config.yaml
num_hidden_layers: 9
experts_per_token: 6
hidden_act: "swiglu"
router_score: "softmax"
router_z_loss: 0.0001
init_std_router: 0.00611
lr_router: 0.00067
vocab_size: 16384
learning_rate: 0.00237
beta1: 0.9
batch_tokens: 65536
train_tokens: 392100000
max_steps: 5983
dataset: "wikipedia_en"
Below are experts of layer 6 (counted from 0) of a mixture-of-experts language model. Rows are named down (a neuron's output weights, with its number) and show model dimensions 0-127. Each number is 128 + 32 x the weight over its row's rms, rounded and kept within 0 to 255. Numbers have three digits each.
Before each expert's rows: "comes before" lists some tokens at least twice as common just after its tokens as in all text. This comes from a sample of Wikipedia text that the model never trained on. Tokens count by the router's weight.

# expert 117
comes before: ":", "\"", "\" ", ". ", "|", "You "
down0:137151113153142076103087100147082138163145137136119175110106153042149154138098135178192099152132155103125112151121132084169164064183157167079108135127104157090106142116108113109137175115125137139123081172164147103155125143157112150081125117151084108101098127099144103147169151129131140037151138069115161149151131099133171024123101135156123103136151112202167095136059120063176117136123
down1:133142118075138104077142131167049190151108130147139131179088130117159172073152105101106113099123160125083098114161190131139122104089155123103087189140094085159141154088140116220093109137074157150133070135112137152135049108157115127071133083125120104141118160126144102115148167112165111114093070127109131127095118086051202127119161139168121081108115139116142173148148093115112074160127
down2:188107059119111128069147091093148163155135114115102150155133110176119045152140156101142170140136146151163161144128126072112146101112112129169161115165132144075069143131114121193107124136176126168093147110134114107109102165136058122095077164150136120111149053124101100111087168064115138098133204119142115129135150068144090172152130151146096107123170192077167109131068110126170148178141
down3:097106096109144064179094172099151103153097136046104121055070128158142056104158119127144106153140127167185136141110123178168074196110075167120128157175139096110086127124128180085153151082121111138137110197094114136107172144145116146137193071111108173110144051103160134133101169101092130136108153157100087125090140142166138078141179117126111158170137127125109113142146160147154151123111
down4:165061097091128162107113106128150071100145141158129138122164167145088127128178165094105158191103089099102119099177108078077133160138142126123121062147156154107127162077120128118095071101144128082174122099113106143110115171142155126163135062117092124122204172141154133112206138091139186078139149169148150082123132072110118100196114164135098091115131119168149115142129174114196170090133
down5:103160127140088124098105130141146142112156135176158152112143132141142128050143120163158119155131124124205126101159103167129080125149120050118164154089124194058114170117082189062088094136112073131152204124163074174151100169153174123147114217141153133119101123185121158092149131128134093129122171174123110137130179146128107148193129134081139144099141118087133072104130086146151107136115
down6:097197159147112127120138053098072106109068124117142117123079124116138152127094162194139162170155144173173108098122129144085140123166161145098171050135128155085067112112118074146092116157094163134121140104165163127077092184107105108108085178193105136103093085133113095118155168095180159177119103080153140110147140110136091185093134125132136097082102106082185135111086133139166151119139
down7:175079153171189097114125168122132200101140098142158145124096131153156144107113091148111062157139131111109118123171114075082160154099164096159102072152103192127113146119144094105063151144134139096123120128104140166165063121171167143181138022133153161148100146143090130119167105130166123134104123188107178163146174137102116148112135107142181107177175134150091122099121152088067099079115
down8:137132096146185095083145123144162133103099128153117072147136142117169189155149144131087083089082174058106133088086148092103143083121155082150181152144144163120125101169229114122176106150134135148127073109119168173179141125126147157176129142126139074136137172100126149092104056117155111159123154050169151129130128099123127158128182125127172092121097086078139134090125105168094119192140
down9:125151092150157142136140103093211118134119129122142084114139109130155169136171159150083151120151132148125087088126135127173170173165184115142121147098095137109089109158151121127083169074200163099083158154157116095174187084119149147097187075090118132185155108129101097203085167092068163055134157132177114109102122116151178124120130091129121137167162100153130194173130146154103121164141
down10:128134146137090117120120091076144148091134095050149077223142080056125149146118118096159122095129079100118182129179134143086134156115134119153102149070159196144113108168091141167146114208132148129122180152124160154167145108121153110111131165127146114155114160105113151120186141140126113142107133075211116158093115108141114146074137177157116093123087137088153089113112063087177146177118
down11:140113096090069161153063121089126107121144144074061163167096124136107155255150131146073102157131167168105093126063094109121137115151145131172150107146149151113130127066149143149124165110154138141110119176124155129119096138127125168147105122117112117107186048064145142122170130151113143190115123113140116118146103086142173177103180128163148161133137194118131180133110074104136124147164
down12:105148174045123146096110081133112086125133124078115115128077178079108178078091139119114109110145138135129135132153116157130149151176139137108155145131215112112145103154119137149121163210150187135128126135168117176139107103115181135049105098125179102145158141146143107127098155146107122094095071126148104140145148184114077148098112156128117092072123189134162123184126164143232112075123
down13:094100114054128144139080159082129112129118152097122058122096149129122144140095128127085125183124081112157107163138093142121112082085115170109199149174132113062135139129118089107118100132153141098060144158094177095131112155148171109116109186198140140163102171169096106133108136117157127130189149104142114159128207123107087094209193082144132156141102148168129152144071186113160129136130
down14:113080116112172140125107126148243156144094068117111090153127104142165138095178117059157126103106119106109111157099128120085095157104161110078155104107105144179129130144142164050127212113109152158105152112124121173140155142169138133142128219118155144147151185147141173126125152109168082096119106184171143132076118133125110167168121135149099144148083119121090098096141102125212148105089
down15:172103113107151130119147151172123123143160140114127119169179102151166087036146120161077157053193096104154134146149133163112097148123167112110074186110168107141100126133109168144147103103080073169141103153106108089112135170081084107191182151134147130156146102135136170190199091140146092120119156106066162111127141086108148117147133146155036155144132118093129130127143076127084123099162
down16:152086130139074124145150155160187064108143102127094111085097086129140159168137094156123094152081096112090152147129126127038160120115102127138100135155136063143106105131115071100101130097101194134125155068076166120127071104097135128143164151192103112130098126184125104109160135153152109153141118188159156183170126121079090177149091105143174179105123154118139130174175190093181098117127
down17:139112051139130102163163139132136169128135098143082095088126175104177136054134134140125089209112095130145147147144131069159100182166085121022129076095061085140168157142109095077063149114129139089136166145059102112161134140085086127123167127118118146119123175136115170143151158107131115131158145160111126167127140146175165091083127115143165107128166097082150149085113133095111167115111
down18:090188146085119138115070149141105157085103210144138098160075129045159172167061147099140096158056152103137096092108076105140133108119169094143105143177155151113103113077121127175118074149142059137153099103124152154126128128164176218149157126115140101131172152126103129139114112148155128113106130113132158105122094128138174113129126130177202057165151138106097119121132106083161142163144
down19:104154155229138116124134176164162102159157095083142062202102115150084117092110121098057137153151126137171135160137107139125134149131075147105101128158128108174154141109112130115163151162105186124128089135056129127099121165121130086123138086148130165141156144163096041132122122122134072078201069144107104147166134152104129085147138145150082139180156139158085123089104175139084122072138
down20:159192153128157155113072104108094137134068129179130083139070193084100114163090167169113072097132145164128124118100106151137144101170132091118116160126079162096096109098112126102161210184105105095140138134050125065126161142134100140105083139130121149086099139106125152145113150138150166202143173138104071085130151138110140102123117146102238087138108147137151138128116086097165133127101
down21:094105058179185132111155125109165149114130114163132107153112149186066116152200084098109185194097133102135131124148106132109130143182139140098130116148068126118169132178118134091172150136132106094095117145156099085128096055126088128118082098097108168109135161187151115130138138119156109124161107089055134105150078110154121105205101101134151170171075097134118146113100172160166204131124
down22:133175133113079118122149108129105110093104108138115068132066114127108148170107111092062184111091212067143120138157095114145128166135139133166111189142124114146158127165129108122151076135161135185127086105140128108137104085134074150144131096142134095111192156113126144136098111114105093185154170092151145081096124157053107124088179122206136147072107180140142143183131151073135085189102
down23:113158125119148124198109145142123151121148132161153135083163159120160119176146074079144111168096127161123152094199106134149093217148083104169124133133089142157211108160153171179147169121125128136127118109165097157112175105063088138169117103090156159154126146137168166147108110061055178178124127164114141140150082182082079101129117125125104151135140103088096163180134140154166115142168
down24:185111155124166145159143126109132141125137115090147079134129115095123172096137111194164158190119050097142166123093165196143137172165101136083094109097148112087194097133117099106166155122126092116127100100152168066153166150129156042137169161141099139177164164139087109159074111124106199055127114136144123157121170120133128137154112112128139147057094116119090084080128112099134107100080
down25:086103113126064153093133107124125139150093105078114174143151125143131129148135193131133147083075076122147107140066105141129103153106143171193109116126116124170198160127083151120132145202165150121098126153100154203128127073173087093094144087121173101108145141102104127119121111082164221163140094103106087086121142126151164163122183108138131089126123141158143121153136080061090156192162
down26:074134127163121182147139134142115033104139127107126162125147130128085151174129129141087143141095209122167068131123100151146139105176106133162078214192196101085160141071090189168135083073104102126134116141113115143157082104131121144120101185126134182147150109157157090105125183085106157168091121129132145120140105120093165115131134136123099086086105160120117191172124179125118126172139
down27:143126115167085133113133145134154083151164176131050094109171102100164116223151120130146132119119158173080109135095094145108067116135144158086101147130078114147060118130093168085100114128133137143104149113129125191105134119068087102145123081079142156136094099121128116156196136130118109119170113153114158120067169083150139098141120178143192166152099101119115115121186182137055106068161
down28:080117172136170120129131130142083101147150155152150119121150111137079112087058152137146145110097157150187152189134130190153156166099153125195167122131096055089182151137142155138101138110090119147144094129104073054085114158108120090068131119123129170163103108062182123172104153154118107060117146072134088156121115131124139086151106126068137187112141150136103158079107097161104153147178
down29:091101123112184209152163116127181106151165177137086181084100111123136170125083127161117109105105110174087092133117081128109132111156170026159186138121134069150101124143070143129115137127133075112132124146104173116085149118148127060069070145144095143102118096131131123165138121053106139153144158165084125148141087169103111176163145162116092137127142178133135054175109131153122126128106
down30:114098148126139104129106133161180071179132190109091137142117173112137159166105157185123171047114175112100129100062154104082194142083165112134147127149181095096100109146190189076156104134091116141139092173098113154077145091137120077135088152127144112094132043080150118152100083140163125153150105122069092092156098143096103100080132112096146154151138142096103142164098139130157116120149
down31:131095136100055153137089083166074130167160084103176105113142116110084181190134101145130140119053088117073116154147153128109118103126074106159116088110136119076144106091134099163170094138166074104104149131137111134146110149130106197174134098111157053127180151109064118088127126122172137128126149154120175124113126091192093164125162129177121155096210082146145156180104117110118145151105

# expert 203
comes before: "The ", "| ", "In ", "==", "He ", "== "
down0:098126150113104119149178175164144118187151126143132080110094143114155116255130126083118124162139132174105120130185089141117144149128109111161139141138129187063154104117156151097103102098137110162171145150085100120179131124120125132134119150099140152168130047066117115161157120134111154236175139143085127136145123201157138188132185129136133102118116103149133074153152114137111119125190
down1:163161105071220125128089159158153129103075130128137103143151137133095115057140168072094146159161143144113098149218132160147179179114118116084159142114132093161096132131137143079167115072100094201188130094134090155065105156092157091096090124147131097147131132161137169102172152131164184150175079147123183134119133145143133142105129195108116146144138097187134134151118127171100134128112
down2:190163089097096137123116118108103100074131105131138112095137081166157109012128170098128117066151165122127110099105128118098127147108106071000102153119141132144139150166145130142120151133150125125135118097162120125112136118151101118116088144146110142144103165109110196082060143081147158087110171131143152148152101106122195118161173114099153114157137186121134159072169193147163148141153
down3:111042170114165166128113171136142203144123129091160174094145118170131075182117126144100121130134145114078152128180139154145180103139117137255109167137110129091165152107109134134156127185110154142123135111146136154068115146094068178136121070078116129117123139119120123074083125119123113114126137133132080104080106140142108169098091153170109122128101099102104111161152191103127180135129
down4:140125127117129139148127132113129086146126143046138145131120142116118110000107143114166144126149132117111122124175129148168128151106128121034149135121126141126130129102135123141099105150124124168136134132137139120125123112124137111140140124113120157161107177125144120134101125139137116000126124136136069137128136139137110065124136128124125141143111152124139131097124140106121117128134
down5:170107111054155130139147125133097124133164119098116087152177174107152115000135131159110109164143134145136097116097157129110117138121129129000112062109151143110140071096095155137166096116146151151115133120103112149126117102118148136103126139105138129130096150115101134134067166111140164101117071122175139137132203108077121053131078109080162125099121140144157134122120144138126180161120
down6:081128137133138101135134136142117139097104120211113107089139124138131170255140121139086133133121115131130140146084113113091109099132119141115129129147144141141076120177157132132099153103114119059143137114116099110177125137128136127100136129140133121084156093136131155125183151101109117255130117134108183147141071149147141175138146141148159106144117109140117121149127060127107128109139
down7:161133110119117089113146118149151130114097083066154089123078100179187169119091167113131123118082157118131163139089114068159127147106151128097101107097124117148138181173089125141118141129107162081144097146101131190155189083153086108141127185145132108128169149167131130181195148152122067089158096145086130113129122164166178124183123150057060136211130110131182141083123106108144151162170
down8:069145145158128112103126101158121158107129124206129116100122127143078183255134123114111146114081109146139155163127130122102109136150128087181077136116122135158122118150168145096106119137128105087140111112165099127133123166105127124140095150129132109090152100143166129113177129122109122224119125106120190114142129157139132168122147111142105095138120093144109095183145062111114112161131
down9:110178153176116126098109084135111115139099116209114132112134093143130137215116162114155118097065128097148131113074069125120128129128148081148090118132115098170157147146134104130159169134062111074140091109178093113124132163158082092165130156109135093061163097174147120106135103106146122172077116100096094093071109108080168182106123119085074103083146148109100214112132166116161165157153
down10:143105186117122162127117103155142104180110120097085182071203079083145102070136107113144113172137071148082127128100122071164142143101100194163145176164071090110116183134081128177130095087126081171160116072145116136187116155101129177145125117178141111112119070174054144159134115173125121089094155133141152133162131114148095156155110164138122111129143098120129107102137105137136118182063
down11:119135121199028149124099107218092110062140088180121085191145137120136109173157155147133124102135131139126103093143134189158176057160127119134133152174110126154081159145107140177141121104137093128142173126120134125145148173165144159073145149158165164073111104097155122115165174157099109116136122088112107160134084153136140162179121097092168132148074147149114164173131092169066094153105
down12:073119177202093142147133132121203161092102114145108073089086121164137128129140109093128067160101127129140177080139111084125087104108165112142104098096097172162138137135111139113150087179079171107096070128122101183144130108119060129131071127164152088107127150151114140180181153088099119083161145134068089116126116132151150143179131099068126114157122093116102102138147069063178153104169
down13:106069093166184100125131098112155184126051160104163078114098139135037105093099086093128158109080145130102120081129078118131107132140133073122114138093089108097162132197122124166101138176101141137157126124120110109137157130076132111085146193072108068171180079112116106158088074127074167145167108151100125090129124163147174108181113138071128106119110073112124170137120135128093120120150
down14:096092126124136106107137171101091166086133108165136144134164100117131115255087144170118203140115127147158133149105151115095120101146145098249143178140130097132089108144158102143151149119136102117137090121131132122148102148113150115147127140104120159095130076133164131138110171113113064236135165125122192125096130139092130170101172121147166094105144117119102136150156112148104158168116
down15:085159139232088137102085122120143156124091106185132136089088102187084109191114150096129129104097142103123118115137153117103141119135114137177125163147125132132117187179135122157072168135103113071105110133193086108137112137140117088180147111163126112112188159129166125091184101109084090107129192094052119137085080126174124200143149147145104110155123092064103147142141134118168085135158
down16:151138090108169132140120105079154063161142160127181124147110166155181153000155125139126115124128141124074091100149136107125167124146132087066107121128141135123085137096136091165097142093156101109109148120144114129105082076179107147115060120166157121113117173120137118117139109177098143036166089165088081102113147116167113096164121152102135161142140112109121087128117100133159120093119
down17:141134115143140118085153088061184121083141137110094085095121117126144078144147094149086054123102125081165155159016139089155148087154125099147158132091125113145139154134115125117097181108171125121136165111093155147125084079149140061173130094132104098135193135138065121160114129095089149205158145148121084104134164132167194115132130182150163086077135118128122149090178141120134083125122
down18:144145124109148139111157116105110123131124151098109139125135143088123114000126120157189125135149099158096124125128121115135121094074116163000142096099142115115120113126105162102155108122173114134129119110120106124132115134127166143153174120169108149175103153114114128142088133129142163024119118100152102140138140150112126077140101122150092140150117106142164127132105147107113139116101
down19:118054125165125152141120167152147061094113172211167144079105125058128097108158125178169080137136171106117149138124126075085160098105176097223133140102163093105179121131107127188155110050152098117094167100121153155180127146133103147142140134158145128097142086102113156158125138129083129136137180094111195105136169145109108152155101158114186109176165128122142122114119177114128114157096
down20:130114075210066146098151131153167072109101062113140120116170126170145111202080107176191112170093119153160104129136154102109138079134123165131142120116116155121137216156128113167136131181131169109098197114132154168152148105135161155173189083161094142189111174117132139134124072112113130109131171151060143141086146098149125126145116139128164179185163122101128120174160152110111154121112
down21:188071115101090084079166179139149138133098150070119139140129098094079116052116110139126141088128129155077115090105179126135148102120105138150146141142161073119104142098108090094119178140135142159098145059099100147056122145048148130098136106139091121105152181161158196108093115076139109098145153176132076120103157134100120142124073204140152082154120068148185111113120164128143134119103
down22:150117147113103108120117123185123177084204150116181189103135113071075121167147151106116056125180120139086125122115161135117153109081042172156101094185122136095112098102104153188121141149167138112177064053165121159124091163066167056130129105148133144138182130172131120109186147160130158109154142153126133168147143147154148144085111131093082157147103122138151158128147121152128109133172
down23:096057107119126138098169084122142159159129100178139125086089122123068146099172043071105082135083150179009144118128082131159142122101119093056174117147090122113152129104125127157110152105130088127128077122142119106130092163153162165105130111178086113044175112132136137139098116106125114044148127088095105124157142158088121151092136167141121134169148117169139141170139126145145093128126
down24:137075133160110157126167142161149105106085083131137157143116071108096109203134124157165102134141134136132177080094147071096150036151102119183140171109135132099149149146135065145101141175169117130117209134130142205149143141137109144160177104141080131084153123179139143145172154169148115201165159089102153121117145117161143185137055143086081135172163109111138141174149128132084134135116
down25:090140117138133114140072073178150133114119113133133148162143176075099097214101178127108177143079088076207126132107153184139097143137081117217112146128051112157152133181134149116102120124153123113123135149108150139125097134141131084152078147123131113122127105137127100125065141113121145255145119126170163144134140118073089084158139118120145109115159120115126158121119132154082084158186
down26:153170137119133126125156142145130082134102169084110156127149096103109107000137135153089120079165071129129110116150122114098132117158062159060137094117102103156169164129125108149129186119126102130106163121129076075147154103142138152121118133115132123149083146107164104122118169109100126039120131123151106092174122147110133118163156146112122138166106094129090118098146101113133104147137
down27:170142103105145164168147160132107092155146115071164166151116145128137079000119157147173122174152112094130104093134165139118097129104106142009121128117150172100148108091080176136137120102154118160097117143132112124138115087126160158130120108140132152198094183138143096142117140173145150015134120104173104149157160113133098067121108078087115151156107113100134138099100139140137159116118
down28:117165115117104123122106107133107098135115117104164167132119144125157124000105148135125132143155114106111116097104144139115095130133121124031084083165141151169138133098156153141080141082135120114139109154206118147117120121129135112150137094130165119158137123097140111148149118131143181053150130136157086126114107103154124087116122114124136169085139135109156108168190134104122169102137
down29:124152156113102133118120068173119089146110110206124181158108114138186124236148120151127148151125121088146132162166116149134137142090143118056115191159120174144120103122120119186116119156105168079158124130148116080210099152117156104169131169117190125099112164141146160122166120158122115086100161106145194155162164186121144101188131072112089118102112143067144151143190118112143096132128
down30:153081160120107145113066129180138168127171123125145153137156147150134030038118139167137151134085144126143141113152127155195175082167124118180157161124074124158185129114111096080156121156113113139119109077130161166077105129161128162130112123113121141074119181120120098107061123111149147019156126152153084129117135104113085153113062150145118069164157124142116135173104133132099151172107
down31:124150131185072132171156143102139109115134164139123127088118113130170122134111131146163102128148116136133170087106143111114124151083062122172191075119165109089121120092107180142130121143154180128136096119133120082071177064172176104091184162157141175098141146053096129110041106123097102116148202135153104139118135113122126122133099088147207144167119131150126166055083159083150111109079

# expert 4
comes before: "The ", "In ", "He ", "==", "It ", "== "
down0:152130119140157127110130165147157115110147123110171152156084141160102114008156137107119129169157114146101110136049166133135171114142136167066163150118119164109132160143124139179143131106141107138135106148109073146136116126170165168090133144149132164035184125082100152145078132096067152030123130155127119179184158142099117095143129179156145171132156140094075159138144057117102129140108
down1:062110089114120130100108167128108146182153078078166064138070122153151131109088195145136071128078086155136138135123106116087127128103164135101158144133081089154120091183089137132142120108082078129121161131142145162129134196134118165111158160124143128160151170144172147193132118133091150040161087138174074083150136145177083084092102152096071130130147144130141100177157105165107119158168
down2:140159129123088111149102098114159119101158198179080116140140144163171101202124145111122130078149141152068091075146142156136108150149113112163121109134189131087076106142185131119104162087149133152139070138121179162093136060110135106131198114148145086177112116117135137158124152143161121128184219094180166075107118140161153092103108140095112132119102108115084128179178162062101111088136
down3:146141125133110117101123129090133101077110121115139123098163115197101073005092153125160144149156129110096087125169123132129137140082142132008134126142155088125055147155160133125087108108130153142121083164126130132095116139106126180120182095133132169124106153065132110145101141164107104025147133154114066102110123170118098034136143142108127112166096136132113123109118178148120137114131
down4:120137193103112099165145106146118072115190109108157155080110106116175098134130125055081156149116132103135082059162130148127200161113126074148152139167074124103136148090116129145132133145162112125093085157103211121120111136085147115102167117122128158114124125136111118131075148150169086080143153130105156106091160164148094093118128124203148103224136122102118137194112226118145124105122
down5:094130182093122168219102133131148161141179052058155141123121124101148128146115183190100101147119069168113134179103147148174135139134134149187114107132128194152119188149118104172121151092095107088116111160129137147141143126099171072131147163103103155102173072143087188154143128143154121150123164112135116142136103092189106101110165147149096101096147146148129198115144105106138219157122
down6:121127117123161158138106132185089144120181078065094138127148094093065132091156164178088147142145159183063089173152191117158131080162172165108186086094114093107136103122122086166118129099126105126110161086096072109155121196118126090102164123115128165122152157128082118167152133117144110124148048133140180155151158082157119093089090106119101075105160169111155148128127085154083169133101
down7:111120172076147148111138186089135098183086141119141147137130140116178107150101092107079144120106141160129077110158138118115196159130085137114162145168158101143169156105131114140150130134158149132101066090143156077128127128161080215113073064141094157116148152077092138149137129153116126042074136109109131159101150131100119156158142146186171120174122112102054123099219138168147147117176
down8:141142125106143120151111120153092118102150157110166149093070096156185126189214161135135114091093112181115095100200122158140202118138127132159142110126151211121122132086158122087150125088156132140111159124131113189074105188082132147119108164119133089114162171177137145179124154123187120100108080149182134109144138135128112157061094151049112148121184144103092175130176100122137153132107
down9:181144157097114142169148110095122090164104111116128122167132163108159133255086127134102155075104121122168137136121097105142141124095116101255119100119138124096204094136110162147147122119125144125175118144134133089154120110120097112147141137060110145150153073181143082136148081131138126186085088176174141113152125124085145161134133109092106133136127127122180159080150116147147113142144
down10:106086136167160126133145203120102067146112123131149112151156151125128050251111104123153164133109176147104077074101066119140181162079129137172159125079127107094172106104118129137131095149104143172175110179140118117143123127136131154123136148124150102173121087148095124133161130122121117200135113107104113063097173163117178127165139163151190080103134133139093077190148154145133099094148
down11:148132099136106120137134146052158150143132134126155072184107151139125174138138118091070132165133144167175107146171118108083170196189110082184130147143168056107088160105158080106075089134160141147130147138143135134127100085149143120139051100108153051140078084107119139110117133115121125150142165139118131076110083127132134137140089147150143151134102062097169107204204116111145093181136
down12:138148098105098092143118132144076140107133129108108094128098099081094161144155174099112173143144146142097115125153151055168128127139127146199163118113072130131131140133137129100066103026187164131177085116163156100080132145103123055106072166160114148150090084081164148162085145131166178163082155167128187131154130104162119137112080162153096132143073150128111138156091105123059146158105
down13:160143104083117121145085141042143147110148154102164117125075173147123141188167129155057152144134131138145110114163087066122214163173127107244086135124143131155106134124116152104131112074155146092133131165122145126073128087130079168179054092121129107155161082118132146133131108175132127207137159141102193073107099137135120155131148114144121097114140115123115099163147186116125119141139
down14:177139151135113115087154157120134121112101119165106104128139143128126077113122153102126130114129129124152117119202111118097100144168081119011115124125149069138120106083125104116153150117108161179142125053144152114140091122126151122122115096125113120123075102175101116085204090142179151167148150121134127119147160078139058188153091120066121112128139131072121024197203115136126099120149
down15:132136171133132150114139097100173130141084130092132179092125143134140140037113135121120143113160110133124209091098125162136128117095136132213150142169103107140084177138152140133080115198167115114170116150141101116092132099135141121143206075143104144138170147078089144173056126140085117029144124129112103125131107162115067096111155151173108126182078091132101111086116162101167117169159
down16:154154123077119124204153056137166087155145111183133119125078132133158099119163071106139132175136119170137139067077117112090129123116131083191113149155120140070154138121092129132195159121135127077087146157113167129129064132164088143119170163108159128103141162114096138146079158130129097114137159126077141130150156129120097128116128172169146148180161152029068102116161215111130127167116
down17:069116126100135125191125114107176066108173147146137132150117115144153134240161149132111186074159104169092120116147163121087116188156112081179149126115124160162152161157140094131144118131070133131117117099115183154159187099141131146155141090094161081151127131138132110126156114116090122232179131196157092062155116147136137124107150158112186155105159116108119146112116196095110137111131
down18:136134139096127166101119109128114105130135138082130142125153157116089129000130118146153130144146101128055170135103140173130100114068173148140160120138116156136100151161138134149107152142155122112100142161135116147112136141100163116122192111178114149125115152124137157137040170139121140000117092092119096125141123154145099055093175129158106135174119130169135167099097126116118143115099
down19:115147101153077140178136110122122154114114198123137142109101108155130146119146125181114065121063127128156147131131127131140058122162138082107073132162148087113079180084118120130103182144113117114154142140101165171083124100129158071155126149132107113132083158174127134042154102157145107212153120076161211132108145140114132181166098109050113215141138104094136116137098091125105135113087
down20:152145137173111102131167112124091148137120113096118113159085141099151146114119113071105179103131122063152120163142096168082137098172090109048117168134085101107161142091103136156128106147085184119197143159112133094152092134090080135133110176056112073084154191137095152128144096099123131141115178140140141182132125127126150166197103135075162135098069116096100110127184100151132051187136
down21:155140107069147109130122101105156116132122099091128100145144159070113113050076097107104142070135128131154146148141051127163112106158085074077122128131116137201153200131096134120120080182138134094174183099120158134146095079171128108201107108127106113144153100100122108126072124110138100000140150161114112123115111165104111088132151151091090146133131148153133160115104190135144118130156
down22:090089125116143113079105122105199123107083172092162153166141123152122129069150134133104174100131124132113091074132095175053087161113156109072146173133140169108123131136141127113125127106114121147084126166116117111105107088119087158109150140110166078109131167104152108149159185138083148082148071090119037102119144149098137081114160150136161136095131103135106064113119171167173048202178
down23:091167126105109131135080088131108103137174100160152138089173144077107152063090112111098079119087131172168158106119183152136128044134115117101115131113071123149142122192131086146159146086139072115128131140055204143172176143128121129118191074148129181115173109126143130171118105131143081150140126153111128164113130135168112096114108174166139162139133123146176222082167125158121139173092
down24:149115060151067131086121103131133189074158140186156153139098090088131142148136110181130129160133122081056154109095152096063123122058112116168102145140144116082097122169172123147118134081135187127117128142140134087116081104106152101076124122145137105162130145050130099132121103151091134190177162146106139140100070130078153127120150140187096155195174150073122173132106150140158109116074
down25:101132138111144148169139113167116137120110074129125114154099107139058156075155127106184176145165138124166145097133153155163080065082152160000174122119104118083148136112083136094130138197145130123100149093118124125153128202151195109085180121155089128088152134154118147135084122060128105085087086156126112146131160137142126118070134110116143144121191141092121143073144118165115115094106
down26:143103118081139143120072098150096107115142097129118139075121138129140155000126148151111076143167114164104154166101131160116121085118108157064110075108094116143122126170126051169126131101136151140151191126136150140111146129137169170119112102139132155167118159125123140129112107156141159102090128046128114162140129120072139120111124142169133157143154151164167169113127147132093130164067
down27:106144106092142190106143117098111156128137135180160146147093161145156155255147135152121134137138089076187122117099167115123107096138162138143087152127125112148123130155079182124147107090054121131132103163131086180120144100087137157135115184064162091159077165152107156145098109118078104099133176122133135077142123150160087086116107110023158135131136153125165131093159118133156124109135
down28:154095121097135109134158130103123159117127208068120157081107126092148212212127058102155132100119090066164100129147081140126132127173129135206133162123133138111155163138132161173068105141167099139118154076116168154108120137123145063178140140140146129108172136153120138157186143165134202100131156198131097125154117079108153188176126146122148091153112116155187112110136131129144140143169
down29:204160117162082077057074105113177108141141160188166114145157152093155147140122089140109104137110146100115138122084127146110161138078145106126084131101092117137100154116123123124151132081077162076097145086128125134099125093135142117152093043049149061058187129117186095136124133055125112181096161148125096185115094116128134141103149121132088153172159125128115115146166139159156078093138
down30:111079137109142157102163118074163110139091177124127113115136168072126201100109122136104102139116110147097110135161082109109162147092123131142174180100166127135127131113141099111155081126187145125138170094088118150129125087179102157178116088147137081074108140188120097106151133153106074033121160173084136166166127153108125153110151158168147148133181076151069129081140090113198092181176
down31:121141158081077156088092120109117083134153067190169182121128120127095159255104109117103095081126129086130135115118153142153179114089206097173146140123111151128164131126111147201143117135119096076125178153174128162143080124131160121132136100116159100117178108147120138154138121122111116164115133120081149086122123173110128211118123128133137140114127159139136146135135115161070094136111